Weights of a small mixture-of-experts language model, trained from scratch on English Wikipedia: vocabulary 16384.
Below are experts of layer 5 (counted from 0) of a mixture-of-experts language model. Rows are named router (the router's row for the expert), up (a neuron's input weights, with its number), down (a neuron's output weights, with its number) and show model dimensions 0-255. Each number is 50 + 12 x the weight over its row's rms, rounded and kept within 0 to 99.
After each expert's rows: "comes before" lists some tokens at least twice as common just after its tokens as in all text. This comes from a sample of Wikipedia text that the model never trained on. Tokens count by the router's weight.

# expert 119
router:46 43 50 66 50 50 54 47 54 48 46 67 57 53 58 62 56 56 39 33 51 60 32 48 64 16 52 61 54 47 60 61 35 65 42 42 38 58 39 53 56 60 57 43 37 54 24 52 40 58 44 72 58 43 30 43 38 49 32 50 65 57 66 61 49 52 57 83 35 49 64 44 57 62 65 35 20 49 58 71 55 52 54 40 58 40 63 29 46 60 57 60 54 42 51 64 67 63 41 38 42 49 58 30 51 40 59 59 35 44 45 31 62 51 33 52 58 59 70 64 67 52 41 45 54 28 28 53 45 46 39 25 67 50 40 54 53 46 46 52 56 56 56 56 55 53 61 54 39 42 43 38 74 83 40 75 46 50 54 56 47 36 59 22 63 66 48 51 36 76 58 45 47 42 51 48 47 59 45 44 53 31 38 32 66 70 45 63 70 36 49 56 27 37 41 66 59 52 57 39 57 36 54 59 52 51 52 64 30 24 51 47 43 39 55 47 42 51 68 72 65 64 53 24 49 20 49 24 50 57 46 54 46 50 64 42 55 47 71 49 41 56 51 44 45 42 75 55 46 51 39 36 33 70 45 45
up1:44 60 49 53 39 49 46 67 36 39 49 54 45 52 58 48 40 44 27 69 51 41 35 45 55 63 58 35 42 48 45 43 43 74 50 30 55 54 36 40 48 76 52 54 36 48 39 56 46 58 25 51 60 43 49 45 33 47 55 27 57 45 58 57 36 61 64 42 47 69 59 62 52 69 58 53 36 49 50 54 47 76 33 47 56 67 50 56 48 38 51 50 54 48 63 42 43 47 49 72 51 51 49 44 64 41 56 60 60 43 47 30 39 53 35 56 73 62 53 63 57 55 70 28 57 36 29 44 39 38 76 29 24 37 34 42 51 41 32 57 56 69 22 40 82 56 26 61 45 64 61 59 65 56 35 57 54 63 39 54 43 43 67 53 37 44 54 54 57 38 57 32 40 53 25 49 44 60 31 48 43 44 68 34 26 59 33 45 43 39 54 34 63 46 35 51 73 38 36 23 58 61 69 59 63 23 52 52 36 51 50 56 61 53 54 42 55 78 45 44 52 59 38 45 76 47 40 68 36 49 52 58 72 49 50 59 24 35 65 50 52 66 48 43 36 56 50 44 61 41 44 44 58 37 71 48
down1:34 53 66 49 40 38 58 57 54 41 53 57 51 45 63 26 79 38 61 48 43 61 46 57 75 23 58 60 55 44 86 53 39 25 28 63 60 43 43 42 60 55 55 49 49 62 51 43 44 56 51 45 51 35 35 44 43 33 56 36 64 47 55 42 40 47 56 51 68 31 48 36 52 42 66 63 17 43 43 37 68 51 65 58 53 51 59 51 60 60 45 58 35 86 60 55 57 64 60 63 54 68 53 63 65 65 58 45 43 52 65 35 55 38 54 33 58 57 54 58 56 44 41 54 58 37 51 72 61 40 47 72 75 50 43 42 38 47 31 38 27 38 70 48 38 44 52 48 51 58 45 55 38 28 37 29 51 64 47 56 43 61 74 31 44 48 63 34 30 51 61 48 35 40 39 43 47 51 35 42 34 58 80 38 49 47 47 36 55 48 36 39 59 78 12 37 39 38 51 59 42 44 53 53 59 43 56 51 41 44 62 45 41 66 38 46 54 69 49 61 48 48 71 53 49 54 51 20 56 41 62 42 48 63 51 45 61 56 61 47 37 38 60 32 55 63 44 65 67 56 38 55 48 60 53 58
comes before: " of", ",", " (", ".", " in", " and"

# expert 92
router:43 49 54 46 50 38 51 51 50 24 35 47 51 47 73 60 54 72 30 49 64 21 41 57 61 35 50 35 54 54 60 71 52 35 47 53 51 34 57 28 52 57 64 48 45 57 44 43 46 54 58 73 42 64 43 40 35 49 80 65 63 32 56 55 61 39 52 68 33 63 45 65 36 47 45 54 24 70 63 44 57 53 42 50 55 55 60 30 37 49 54 41 49 46 44 44 56 55 46 38 51 78 52 34 29 37 64 50 65 36 58 39 56 62 48 49 71 48 63 47 61 47 45 56 55 49 47 54 30 57 35 69 58 56 33 70 63 53 51 68 75 49 69 40 60 59 54 47 45 47 45 48 50 67 71 71 37 64 43 51 57 36 48 43 49 33 30 42 54 59 61 49 59 48 52 73 64 65 48 45 56 57 63 59 40 55 56 41 49 72 45 38 11 72 44 40 38 45 30 39 43 47 36 56 58 26 54 56 41 52 28 31 45 37 75 27 27 51 56 47 52 57 65 34 65 56 51 42 50 44 45 53 49 72 47 52 51 50 70 56 25 41 55 60 40 48 43 79 36 54 31 46 51 51 44 54
up1:65 45 44 42 57 34 50 53 30 54 54 56 46 26 62 55 53 64 81 60 65 36 75 52 53 68 67 54 59 42 56 51 45 52 47 76 37 43 31 40 60 45 56 32 41 46 47 86 58 62 48 57 19 61 54 50 55 43 40 51 47 37 45 45 69 55 34 55 54 49 59 39 39 30 34 55 69 59 49 63 46 33 50 62 60 44 52 58 46 28 52 39 51 48 45 39 36 57 61 57 56 70 38 32 49 49 70 46 32 62 51 65 47 46 63 62 46 24 51 45 62 54 42 52 62 45 00 54 40 51 53 62 37 43 52 54 61 60 48 49 36 56 47 42 36 52 48 52 37 40 58 31 57 50 63 43 49 45 58 59 47 31 65 66 61 51 34 57 49 60 29 46 63 73 44 63 72 43 59 50 64 65 69 37 52 50 63 25 21 38 39 46 56 36 65 59 40 47 45 44 47 64 41 46 64 66 62 82 64 52 64 48 58 54 51 44 49 46 70 47 53 80 49 45 44 59 64 33 45 54 30 59 35 59 42 39 38 43 50 50 43 50 58 45 34 44 40 38 51 40 54 47 68 42 43 33
down1:46 38 58 48 45 43 07 68 52 52 44 53 58 34 54 59 48 38 45 32 60 63 56 66 31 47 49 39 60 62 41 43 56 44 47 53 45 43 48 58 54 58 46 45 35 59 44 38 43 37 38 34 48 71 41 52 29 67 60 75 47 63 61 27 31 36 65 68 63 69 63 46 56 45 30 36 46 47 53 52 44 51 47 60 48 43 78 26 57 43 28 77 53 69 37 49 51 27 53 48 48 47 62 48 64 32 63 63 44 50 60 72 52 57 67 49 62 51 58 56 66 54 57 37 46 47 44 61 31 49 38 55 36 40 66 41 51 58 53 50 57 53 42 41 54 45 58 71 52 61 40 48 42 61 70 61 46 79 69 51 34 56 51 62 49 47 34 43 58 45 27 67 44 29 71 52 50 57 66 64 64 53 49 55 29 48 47 46 57 68 35 47 43 31 33 29 63 41 61 58 40 53 72 34 76 41 32 66 47 42 48 57 41 54 62 35 21 34 47 49 40 57 64 25 47 38 48 49 55 66 55 43 40 56 32 59 47 51 43 57 71 42 68 63 54 66 53 55 48 48 19 45 58 54 57 48
comes before: ",", ".", " (", " and", " in", " were"

# expert 113
router:31 48 58 48 50 51 44 38 63 62 60 31 67 30 64 54 55 54 55 48 59 58 48 46 52 64 42 51 48 24 48 41 55 53 30 42 41 63 43 60 68 56 59 42 50 61 53 45 44 36 76 61 36 26 52 51 59 59 63 29 65 54 62 47 71 17 75 69 60 40 35 41 64 52 36 40 43 65 53 42 53 35 40 68 53 41 50 58 35 40 58 45 52 34 55 55 48 49 55 26 62 52 48 62 61 60 59 45 58 62 66 50 22 46 63 70 33 44 60 36 49 31 35 37 41 66 57 63 51 70 32 57 61 38 55 31 59 50 45 55 59 44 62 35 59 60 24 52 52 53 40 56 22 34 66 46 33 41 54 38 32 60 62 46 60 53 58 57 58 48 63 53 34 52 30 29 48 64 49 71 50 55 48 49 32 41 44 80 40 47 37 48 66 52 34 68 45 41 56 60 44 49 24 40 69 52 64 44 72 57 59 45 57 49 56 51 47 55 57 32 51 55 44 69 62 60 41 70 44 37 43 39 82 44 66 53 66 43 34 48 37 49 65 53 49 29 39 70 57 28 41 61 50 39 53 51
up0:55 48 63 34 47 51 55 54 73 59 62 44 53 59 54 49 58 75 37 40 42 58 39 51 47 67 54 58 56 30 47 44 58 62 65 54 62 58 58 50 63 52 40 65 35 55 45 36 52 75 41 45 55 55 61 61 50 44 78 50 50 49 31 55 42 42 55 57 52 41 48 45 30 62 49 38 42 54 44 60 66 59 30 40 52 35 21 56 77 24 69 49 63 42 59 38 59 40 57 33 69 41 61 62 45 57 47 65 29 28 54 66 53 58 36 51 44 40 25 46 66 55 57 47 66 43 43 66 36 61 60 56 41 41 58 29 47 43 60 58 42 56 59 41 62 44 40 55 61 63 54 55 40 36 39 34 43 40 61 81 67 63 46 55 44 56 65 69 91 78 52 76 69 57 46 50 58 29 44 58 49 61 34 66 32 30 45 48 59 43 49 52 50 61 35 61 36 50 55 42 23 70 49 43 41 58 49 41 42 55 37 60 44 43 45 71 61 45 34 60 46 59 22 68 32 39 42 44 53 47 53 50 31 44 28 47 48 36 51 38 39 55 63 42 55 33 57 53 50 41 54 47 36 63 26 56
down0:57 52 49 60 45 66 50 54 38 40 76 52 63 42 46 46 62 47 40 37 53 51 38 66 76 46 64 62 61 42 45 24 48 53 67 79 51 51 21 63 47 59 52 52 52 44 30 41 36 41 36 55 55 56 68 47 25 45 42 86 61 33 33 75 59 46 42 59 55 44 57 34 40 37 45 52 54 32 55 55 68 38 52 49 45 33 69 49 67 52 40 49 48 60 45 44 54 68 54 48 53 67 49 40 38 42 47 36 63 39 69 39 57 50 32 53 54 44 48 42 40 32 34 29 61 38 38 48 47 17 57 57 56 66 47 53 26 68 55 53 37 49 53 61 41 44 49 43 41 35 49 50 45 69 62 54 52 51 64 41 68 52 19 65 52 44 55 43 45 42 68 50 53 42 54 24 42 32 60 36 65 40 45 61 65 58 49 47 72 63 63 57 72 59 65 55 59 62 67 54 61 24 49 39 43 47 72 28 45 36 26 50 45 49 39 38 46 55 57 50 59 51 55 42 46 64 44 70 55 53 55 45 51 84 63 41 38 36 58 57 32 45 70 65 50 43 59 55 24 46 60 53 46 57 45 54
comes before: " the", " to", " that", " a", " in", " his"

# expert 49
router:26 63 43 33 49 59 53 42 54 52 49 65 58 61 59 45 45 44 38 64 33 56 63 38 59 76 45 57 58 53 55 56 41 42 50 61 33 53 42 63 46 53 59 47 53 27 68 36 63 35 69 50 32 53 44 34 55 69 52 37 39 53 48 35 80 24 52 26 72 42 59 69 33 38 39 40 72 37 54 52 36 45 44 49 56 59 64 58 43 38 59 45 46 54 75 43 58 45 63 49 66 36 48 37 77 56 51 42 38 47 66 72 24 37 54 57 46 36 32 43 50 53 56 54 51 60 31 52 38 43 28 54 64 78 60 52 55 36 69 58 58 53 52 61 68 55 51 54 52 45 49 57 51 54 26 36 57 51 42 41 19 55 54 59 51 32 53 53 72 42 64 49 52 54 61 41 34 51 67 61 53 59 41 47 53 47 55 38 49 55 55 16 46 63 52 66 54 53 42 29 43 50 40 34 48 50 46 42 44 55 60 49 48 54 51 65 44 22 62 37 57 61 51 57 28 37 43 56 73 30 44 41 56 84 55 45 47 35 33 64 38 47 53 46 35 29 47 44 34 47 55 44 57 46 71 24
up0:65 68 51 53 52 30 35 48 48 56 54 38 44 51 28 54 31 44 65 32 57 51 51 24 44 57 32 59 57 51 38 57 45 62 48 55 56 67 64 48 32 70 62 50 60 54 31 44 51 44 51 76 55 60 55 49 48 54 58 38 55 28 23 51 52 60 50 52 62 52 33 46 27 34 68 41 50 57 61 48 36 62 59 49 56 69 62 35 28 38 50 51 64 52 43 52 43 43 30 39 52 34 35 75 68 64 32 71 53 67 67 67 40 26 58 45 49 41 50 48 55 39 62 43 36 69 40 38 40 34 41 39 27 52 66 51 65 43 73 51 42 61 31 41 51 32 70 49 49 47 50 46 58 21 52 52 41 49 44 50 73 50 55 39 59 50 65 78 72 49 60 52 60 47 57 52 52 38 64 44 49 56 61 41 46 35 66 32 36 35 48 52 67 46 42 46 51 57 44 57 46 24 53 50 26 51 58 60 31 49 36 36 42 64 47 43 56 74 43 25 52 45 60 52 77 44 64 53 45 60 59 59 34 68 52 43 46 45 53 44 31 51 51 35 49 51 86 62 50 41 71 50 63 45 60 44
down0:51 56 47 51 47 80 47 62 48 61 53 53 50 66 50 50 51 49 26 39 74 37 50 60 36 55 44 59 36 38 69 46 50 56 42 45 42 40 59 67 55 59 55 57 35 44 59 66 38 46 52 42 29 41 58 48 45 24 45 35 45 44 46 42 47 40 67 43 53 50 45 27 66 65 54 47 66 35 54 44 61 57 46 75 45 51 33 60 71 55 54 64 74 50 28 50 24 32 67 60 57 58 39 63 47 46 52 53 47 34 69 31 58 51 20 50 40 49 57 35 61 44 30 58 45 60 54 28 51 36 51 65 50 43 63 35 60 56 58 68 60 48 08 57 50 31 65 51 45 57 53 58 53 29 53 54 69 52 57 50 63 41 52 39 46 49 35 36 62 55 43 77 74 47 40 27 27 53 28 26 49 35 39 43 38 61 41 62 27 47 51 59 50 41 55 49 83 50 49 45 34 72 62 65 39 46 32 55 47 60 45 70 58 51 45 69 26 41 68 40 43 50 71 58 58 56 42 39 38 66 59 30 57 45 68 65 40 44 47 57 50 49 60 53 60 45 55 51 56 49 67 42 49 48 54 54
comes before: " the", " a", " an", " been", " his", " to"

# expert 79
router:55 45 45 38 44 50 38 46 69 40 50 51 53 61 60 72 60 52 34 29 39 55 68 60 45 42 63 34 57 62 37 42 65 43 49 50 56 68 44 56 43 28 64 56 56 37 47 62 85 37 43 48 49 74 29 35 41 65 58 73 40 57 69 43 41 66 42 54 38 43 50 56 41 49 33 70 44 56 34 55 33 64 71 33 68 34 49 71 44 36 42 52 53 46 51 58 40 52 72 36 72 69 57 55 32 36 40 59 38 42 56 45 47 44 48 48 53 39 42 54 52 43 31 37 58 41 42 75 51 69 45 43 66 61 52 64 38 59 67 48 49 59 58 54 61 46 49 44 36 39 40 60 50 54 55 42 60 55 59 70 62 48 43 54 46 30 46 53 52 73 38 59 32 42 64 47 70 35 47 40 32 50 46 57 67 56 73 35 41 64 76 58 63 44 76 42 26 50 49 56 69 67 32 45 38 50 51 55 64 44 43 39 59 31 71 51 46 59 57 54 39 55 38 36 61 46 44 29 27 36 72 36 48 48 36 53 38 43 33 39 64 55 39 49 36 48 64 80 58 56 33 67 44 45 39 39
up0:67 47 60 42 47 50 58 65 45 51 59 56 40 56 55 50 54 44 55 57 43 13 57 47 56 69 48 66 74 50 86 59 40 37 40 59 68 62 38 47 62 33 52 56 47 55 54 32 41 61 55 52 67 62 42 30 53 37 52 61 54 11 60 40 77 46 59 56 63 41 50 51 39 49 44 50 57 50 52 46 39 60 51 46 31 36 63 43 66 37 67 63 45 53 49 59 09 75 64 61 41 51 54 56 61 52 59 38 57 44 54 72 36 37 57 44 33 51 43 54 42 73 36 56 57 46 46 52 69 69 48 51 61 36 45 38 45 41 59 46 35 58 41 57 60 62 63 45 51 24 45 46 65 45 53 52 51 42 59 64 59 52 40 53 71 49 44 34 42 30 77 61 63 53 47 51 62 37 45 46 51 51 54 47 45 43 46 75 36 22 41 60 56 45 64 73 39 53 28 42 34 35 46 38 57 34 47 71 49 47 38 56 42 28 42 45 42 45 42 54 56 56 74 50 66 69 45 38 54 38 46 20 32 63 26 53 40 53 51 31 57 47 27 56 51 38 50 55 47 63 51 31 43 40 53 52
down0:62 48 60 39 47 43 53 72 67 53 53 46 48 60 45 66 52 67 36 29 55 49 39 61 56 58 36 61 37 49 55 37 35 54 60 36 52 62 54 24 54 47 66 55 43 44 60 72 47 61 24 40 63 48 41 44 39 53 46 64 56 53 33 47 70 50 49 37 44 49 27 39 64 53 55 26 62 60 55 40 50 54 33 63 48 51 47 56 34 56 48 67 57 43 69 56 42 62 82 59 58 59 48 53 55 42 61 50 65 46 44 47 62 63 46 40 67 32 32 33 45 75 48 47 44 47 41 20 48 32 48 32 44 52 60 49 65 47 42 39 37 43 15 63 50 65 50 55 56 43 55 50 52 50 34 54 31 38 53 75 50 55 71 57 48 57 80 49 54 35 42 37 55 27 52 33 43 60 68 40 30 87 35 39 58 40 45 68 58 36 53 51 42 49 39 51 67 41 67 72 55 67 43 62 64 58 49 45 70 56 85 56 36 45 32 49 56 66 46 39 68 46 32 42 60 52 33 37 55 64 42 67 38 58 39 62 38 55 63 45 43 63 52 42 48 36 42 50 68 58 30 41 52 56 54 46
comes before: " |", "–", ")", ",", "%", "."

# expert 39
router:27 47 32 52 49 41 67 54 53 60 18 51 61 56 43 38 48 52 58 44 59 59 40 49 68 65 50 72 49 45 66 36 61 36 54 52 59 48 37 47 22 24 29 46 37 70 40 43 67 38 39 50 56 44 70 55 46 38 68 42 41 60 56 47 40 34 60 57 50 43 30 53 57 57 58 51 57 56 62 52 26 66 54 41 46 39 71 56 47 36 55 49 66 52 41 32 50 49 59 39 55 49 61 64 44 66 51 32 39 46 48 42 71 52 44 61 67 65 41 51 45 81 51 50 58 60 29 37 45 46 52 39 30 48 35 55 37 49 54 55 36 52 55 56 71 44 52 60 44 49 51 59 55 49 28 48 44 59 41 24 66 38 54 33 78 31 75 56 34 55 56 52 43 43 65 66 53 56 45 58 53 51 52 73 67 64 54 50 49 54 58 44 37 60 44 49 41 54 33 43 34 35 38 68 64 69 46 39 56 51 63 61 41 45 48 44 53 53 49 65 63 45 51 49 46 42 74 75 46 49 80 42 52 64 52 38 28 43 42 44 62 35 28 56 30 47 66 70 32 51 76 46 27 32 25 51
up0:53 47 44 37 25 51 52 41 45 62 52 40 42 65 43 51 65 67 44 53 11 34 74 60 58 69 19 49 45 57 52 53 28 67 36 29 39 54 38 59 59 77 55 49 48 32 47 53 57 44 43 44 47 48 45 55 26 68 22 53 62 84 47 66 58 42 58 44 46 31 27 52 49 72 72 40 51 57 65 57 56 52 57 57 44 62 44 68 48 66 45 51 58 26 45 41 35 40 72 46 51 50 43 52 46 44 56 44 64 52 47 47 44 54 49 41 36 33 40 41 42 34 50 65 42 47 34 48 71 48 62 49 47 58 62 23 44 63 46 41 54 52 56 70 33 51 56 53 64 45 37 39 60 58 57 41 53 35 49 62 51 51 40 68 37 61 50 52 48 50 57 59 24 68 35 50 45 44 37 56 50 47 49 33 54 39 69 62 67 39 64 45 42 37 43 51 27 29 37 54 64 53 52 49 53 66 65 58 58 56 31 45 44 56 61 56 67 26 42 71 62 40 42 59 29 48 57 47 37 31 31 53 37 54 42 39 59 66 44 57 44 65 59 33 53 67 30 35 49 51 61 56 45 39 25 60
down0:38 48 28 40 59 50 56 47 69 81 32 47 41 70 34 66 58 52 58 47 54 59 63 53 27 64 32 46 47 63 61 34 58 42 57 52 53 49 39 60 60 73 51 39 36 17 61 64 54 59 60 31 22 53 34 68 60 67 46 35 48 54 61 46 45 42 36 30 55 60 60 58 50 71 58 46 53 17 55 46 61 51 54 41 47 34 42 61 49 55 36 63 47 65 39 57 41 48 55 33 56 55 58 57 67 41 43 43 56 51 67 47 17 71 50 51 43 40 47 43 39 32 63 43 32 67 47 65 56 53 67 70 46 72 53 56 48 39 45 55 35 42 47 47 45 77 56 47 73 60 47 49 40 43 60 69 61 42 40 52 50 52 48 43 43 67 40 47 53 50 42 36 46 60 37 44 60 45 73 51 36 44 28 59 44 51 52 39 63 63 48 58 26 63 49 62 49 55 71 36 50 57 55 54 24 69 63 62 36 36 48 33 50 61 36 54 37 54 38 42 55 64 42 56 54 37 50 52 75 46 26 60 48 38 57 57 43 49 60 38 52 81 51 63 36 70 48 31 27 41 52 48 48 34 39 40
comes before: " ", "\n", "-", " —", " Team", " Nominated"

# expert 3
router:49 37 46 47 57 54 46 50 43 73 34 61 57 43 34 48 66 42 34 64 34 67 60 48 46 65 49 56 60 41 64 51 53 55 41 45 57 32 45 70 45 31 38 51 54 69 39 45 61 40 38 45 62 50 60 62 62 32 51 49 21 56 51 61 64 40 50 37 42 51 33 41 37 33 45 46 30 52 67 41 43 67 70 54 48 35 36 71 61 26 41 67 74 45 47 53 38 33 40 58 54 46 63 59 43 44 51 59 48 42 40 44 51 34 30 60 40 62 45 41 34 61 50 57 40 50 51 33 53 76 33 44 60 37 20 38 68 59 53 42 50 56 45 50 35 73 56 64 53 53 47 58 55 33 54 70 28 51 52 38 57 32 57 53 44 58 71 36 67 34 41 26 38 55 66 47 59 45 59 59 67 49 34 36 57 50 48 29 40 56 62 38 61 68 43 50 39 49 45 32 41 41 58 58 43 59 62 28 52 33 35 52 38 60 59 48 49 69 67 61 62 25 65 47 43 34 54 62 64 71 62 48 53 59 53 59 25 42 62 53 61 32 31 72 39 44 61 51 35 43 84 43 57 37 61 48
up0:74 46 38 37 51 55 49 52 38 58 17 53 54 47 44 43 41 50 49 50 45 54 68 59 38 22 37 64 64 50 39 70 60 61 46 57 44 24 41 53 50 58 32 39 41 66 23 68 54 44 59 76 57 32 48 76 30 61 41 49 36 60 48 52 45 55 69 57 30 70 44 63 48 32 35 51 59 56 56 59 73 45 49 76 51 56 33 73 48 51 66 58 47 53 49 48 57 45 72 47 73 70 44 40 61 50 53 50 36 54 36 35 43 49 50 45 51 43 36 52 50 52 58 64 53 44 43 50 61 28 48 61 59 30 50 48 61 55 53 55 68 24 36 58 47 62 45 29 40 54 45 33 18 57 68 50 39 59 49 42 60 65 28 48 51 45 38 53 63 47 79 39 55 44 39 55 45 53 68 34 49 56 54 47 72 50 24 59 64 48 53 43 49 37 55 54 62 33 68 41 57 66 50 64 59 59 53 36 65 51 40 54 43 41 44 22 41 59 47 62 71 60 30 53 41 58 57 69 45 61 72 14 46 56 41 39 63 51 62 50 43 49 53 48 32 38 54 42 44 52 51 60 66 51 55 62
down0:40 56 56 77 63 54 72 48 57 86 47 61 46 73 39 41 54 44 60 63 66 44 36 74 38 56 49 55 60 55 34 66 45 47 57 39 58 46 33 47 48 61 45 53 53 57 57 55 49 40 27 52 42 38 72 63 70 50 43 58 49 47 57 45 51 68 81 32 52 34 32 26 43 49 41 45 54 47 48 45 54 71 50 41 54 39 42 50 54 39 48 47 34 84 35 41 38 45 36 60 28 62 60 54 43 44 52 40 28 59 43 79 44 69 28 65 62 44 62 57 49 50 53 76 37 69 45 48 38 37 34 69 69 42 62 49 50 53 31 69 32 46 48 43 55 20 38 60 49 61 58 49 41 54 57 48 42 43 57 55 42 47 62 59 43 65 53 56 37 40 40 63 43 49 58 53 54 63 59 40 24 35 48 34 55 62 50 63 43 39 29 38 48 67 46 51 42 22 12 36 50 53 53 72 56 58 54 42 43 59 36 69 67 43 42 58 32 39 69 36 54 36 48 36 39 53 42 51 62 48 52 50 51 44 30 54 31 44 35 54 54 58 36 48 55 58 63 60 54 44 53 62 54 49 49 65
comes before: " ", "\n", " —", " +", " −", " Report"

# expert 72
router:51 55 37 40 54 63 38 50 38 34 35 52 60 65 49 59 38 51 46 41 43 58 66 52 46 40 33 44 42 49 46 50 33 43 55 51 56 46 46 53 55 17 46 56 59 45 63 41 64 47 45 35 37 58 42 50 74 41 46 46 56 53 47 38 41 72 57 61 54 51 38 49 28 47 36 55 48 50 46 79 41 50 52 57 32 42 44 55 69 46 62 50 37 48 57 50 61 61 60 38 69 65 58 48 61 49 50 35 38 34 52 34 46 67 66 61 60 45 51 31 52 35 45 33 23 57 42 61 47 30 38 32 51 63 57 58 46 55 57 44 80 45 52 74 55 39 44 67 50 37 32 36 57 42 47 30 31 71 84 58 54 56 57 59 51 24 30 68 39 57 45 44 71 64 43 62 47 46 65 35 37 54 59 39 65 51 43 48 45 27 73 68 59 33 62 70 44 36 78 42 82 88 60 51 56 47 53 45 43 46 53 27 63 51 45 55 29 47 57 70 33 44 43 42 37 56 46 53 62 29 52 50 60 57 59 66 71 35 47 48 36 47 49 56 33 53 55 56 59 60 35 38 41 37 52 54
up0:33 45 16 32 47 34 60 45 56 37 48 52 42 56 36 32 73 56 53 45 54 67 40 47 53 36 33 25 64 44 47 48 45 34 38 59 50 50 38 39 44 41 49 46 45 55 59 48 57 47 56 55 39 43 48 45 56 56 60 44 55 65 54 54 49 51 73 59 36 46 73 67 63 26 66 36 58 40 54 63 48 59 45 44 46 23 55 35 51 54 32 35 31 68 53 38 40 54 45 43 48 48 45 59 57 52 60 51 40 67 48 55 89 48 46 48 66 51 55 49 43 51 55 50 84 58 48 60 36 57 50 58 41 42 58 56 49 48 83 65 41 39 33 66 45 43 36 68 40 51 46 58 54 61 26 55 62 46 36 47 46 40 70 38 82 57 65 55 29 40 52 64 56 43 70 40 57 58 61 53 71 38 57 41 51 27 64 51 55 52 67 61 35 41 68 63 52 55 41 33 60 59 44 32 55 43 53 55 81 49 78 50 61 57 39 47 46 38 54 27 16 40 51 58 58 39 57 38 51 34 28 32 33 57 48 47 53 54 46 53 37 40 57 43 49 53 63 51 24 49 70 37 48 47 53 35
down0:37 54 47 49 48 44 50 54 55 41 55 50 48 55 57 69 47 35 67 36 50 31 61 42 69 64 51 54 57 52 42 46 68 68 69 55 46 57 45 53 64 33 42 38 72 50 47 30 39 50 71 39 21 49 51 47 50 47 41 41 45 50 79 36 46 54 76 38 46 50 75 39 44 70 44 28 54 44 45 39 48 38 49 62 34 52 77 42 49 55 51 40 47 57 43 30 72 63 54 22 59 62 49 59 64 27 66 42 30 40 66 48 47 41 58 61 41 38 63 64 55 40 66 44 27 43 51 34 48 67 59 47 33 41 45 68 52 43 49 47 46 55 59 45 24 75 62 46 46 67 56 55 37 45 28 44 49 56 43 44 63 67 59 37 55 29 51 63 61 46 50 52 35 58 47 46 44 48 45 36 33 38 38 27 51 46 36 61 50 55 41 42 41 77 56 66 50 71 60 42 60 41 31 34 33 60 39 38 47 47 58 38 43 48 53 29 39 57 49 48 50 42 76 56 74 77 64 61 53 47 62 26 39 53 37 68 47 47 69 54 38 74 42 53 58 56 49 39 54 49 40 40 44 66 31 66
comes before: "0", "%", "5", "6", "7", "4"

# expert 26
router:55 50 50 39 52 54 57 35 59 32 51 47 61 20 42 48 42 40 49 17 42 48 28 59 54 59 54 34 71 37 47 67 38 47 31 48 45 60 38 63 72 70 34 55 32 39 52 27 45 41 67 51 51 39 57 47 57 46 43 61 51 58 66 40 67 46 62 43 55 46 44 39 58 48 52 53 22 33 50 28 42 33 34 54 56 50 54 58 74 72 49 53 69 62 57 63 41 48 48 51 39 41 71 39 50 46 47 41 33 25 59 68 52 58 58 71 41 37 45 55 44 48 44 48 27 48 44 37 58 51 43 43 53 84 60 51 55 47 72 58 68 36 30 61 47 46 53 49 62 41 47 39 40 44 41 38 54 40 55 40 43 60 62 58 33 30 63 66 67 54 60 40 49 66 35 28 40 33 24 57 51 48 35 50 42 73 73 33 46 58 35 69 55 32 35 46 83 58 65 61 60 60 39 68 51 64 36 49 39 59 44 41 66 49 55 54 41 55 51 63 51 45 67 29 65 63 38 31 46 53 63 43 43 53 56 59 72 60 62 43 65 56 68 49 44 49 44 53 64 51 52 45 51 38 62 35
up0:49 44 65 48 53 39 42 46 44 43 48 44 56 39 58 53 61 60 35 55 29 32 40 36 29 60 55 54 50 48 63 47 45 48 36 57 25 47 49 60 56 51 56 63 48 43 15 35 51 55 56 27 39 51 58 41 49 15 50 59 30 51 47 31 49 23 66 61 48 46 49 45 50 49 37 45 50 52 57 42 48 59 43 54 54 34 41 48 57 67 41 36 46 42 63 44 60 62 47 52 54 36 60 52 90 39 58 47 48 29 45 41 52 54 39 60 51 42 58 56 51 62 30 72 43 56 34 50 55 49 60 55 64 44 33 49 52 36 48 43 25 79 39 28 40 37 62 46 49 46 28 62 77 40 26 26 52 70 65 58 37 44 76 54 51 48 57 62 49 52 57 52 45 55 48 56 41 47 40 34 66 33 44 50 65 64 55 29 54 40 31 50 38 36 57 45 63 57 59 56 62 69 40 65 48 35 47 61 43 57 60 47 50 71 58 62 51 60 57 46 68 61 66 56 56 56 72 47 46 66 55 52 45 54 37 69 30 71 76 22 36 61 62 73 53 26 56 63 61 64 46 41 60 49 53 35
down0:69 48 61 54 49 29 56 58 48 67 54 54 56 58 36 36 35 60 63 61 58 22 42 39 58 37 50 24 48 42 45 59 59 58 57 59 46 59 39 50 40 69 77 39 65 44 50 54 42 61 52 55 52 46 65 78 58 65 49 45 62 37 52 58 40 66 49 31 63 52 33 56 37 48 54 46 70 51 71 50 50 34 40 38 64 41 52 35 68 37 59 53 51 45 52 41 70 47 48 66 35 61 57 59 48 47 38 38 47 35 42 55 53 48 58 64 44 45 33 66 41 61 63 65 50 24 43 24 53 49 55 39 44 59 39 53 64 50 48 40 44 31 51 22 66 56 79 57 32 58 52 36 56 49 63 55 55 41 66 43 39 49 38 71 41 31 71 48 67 62 64 33 26 28 73 69 55 52 55 38 34 37 30 39 33 48 63 57 44 50 55 60 62 45 43 45 47 48 63 35 46 61 54 71 37 28 75 36 38 38 66 37 74 60 61 47 40 50 41 63 51 48 27 56 46 47 48 55 59 34 65 53 44 54 57 47 37 39 61 72 50 54 47 48 45 65 39 55 23 38 64 50 47 61 29 65
comes before: " to", " by", " in", " as", " on", "."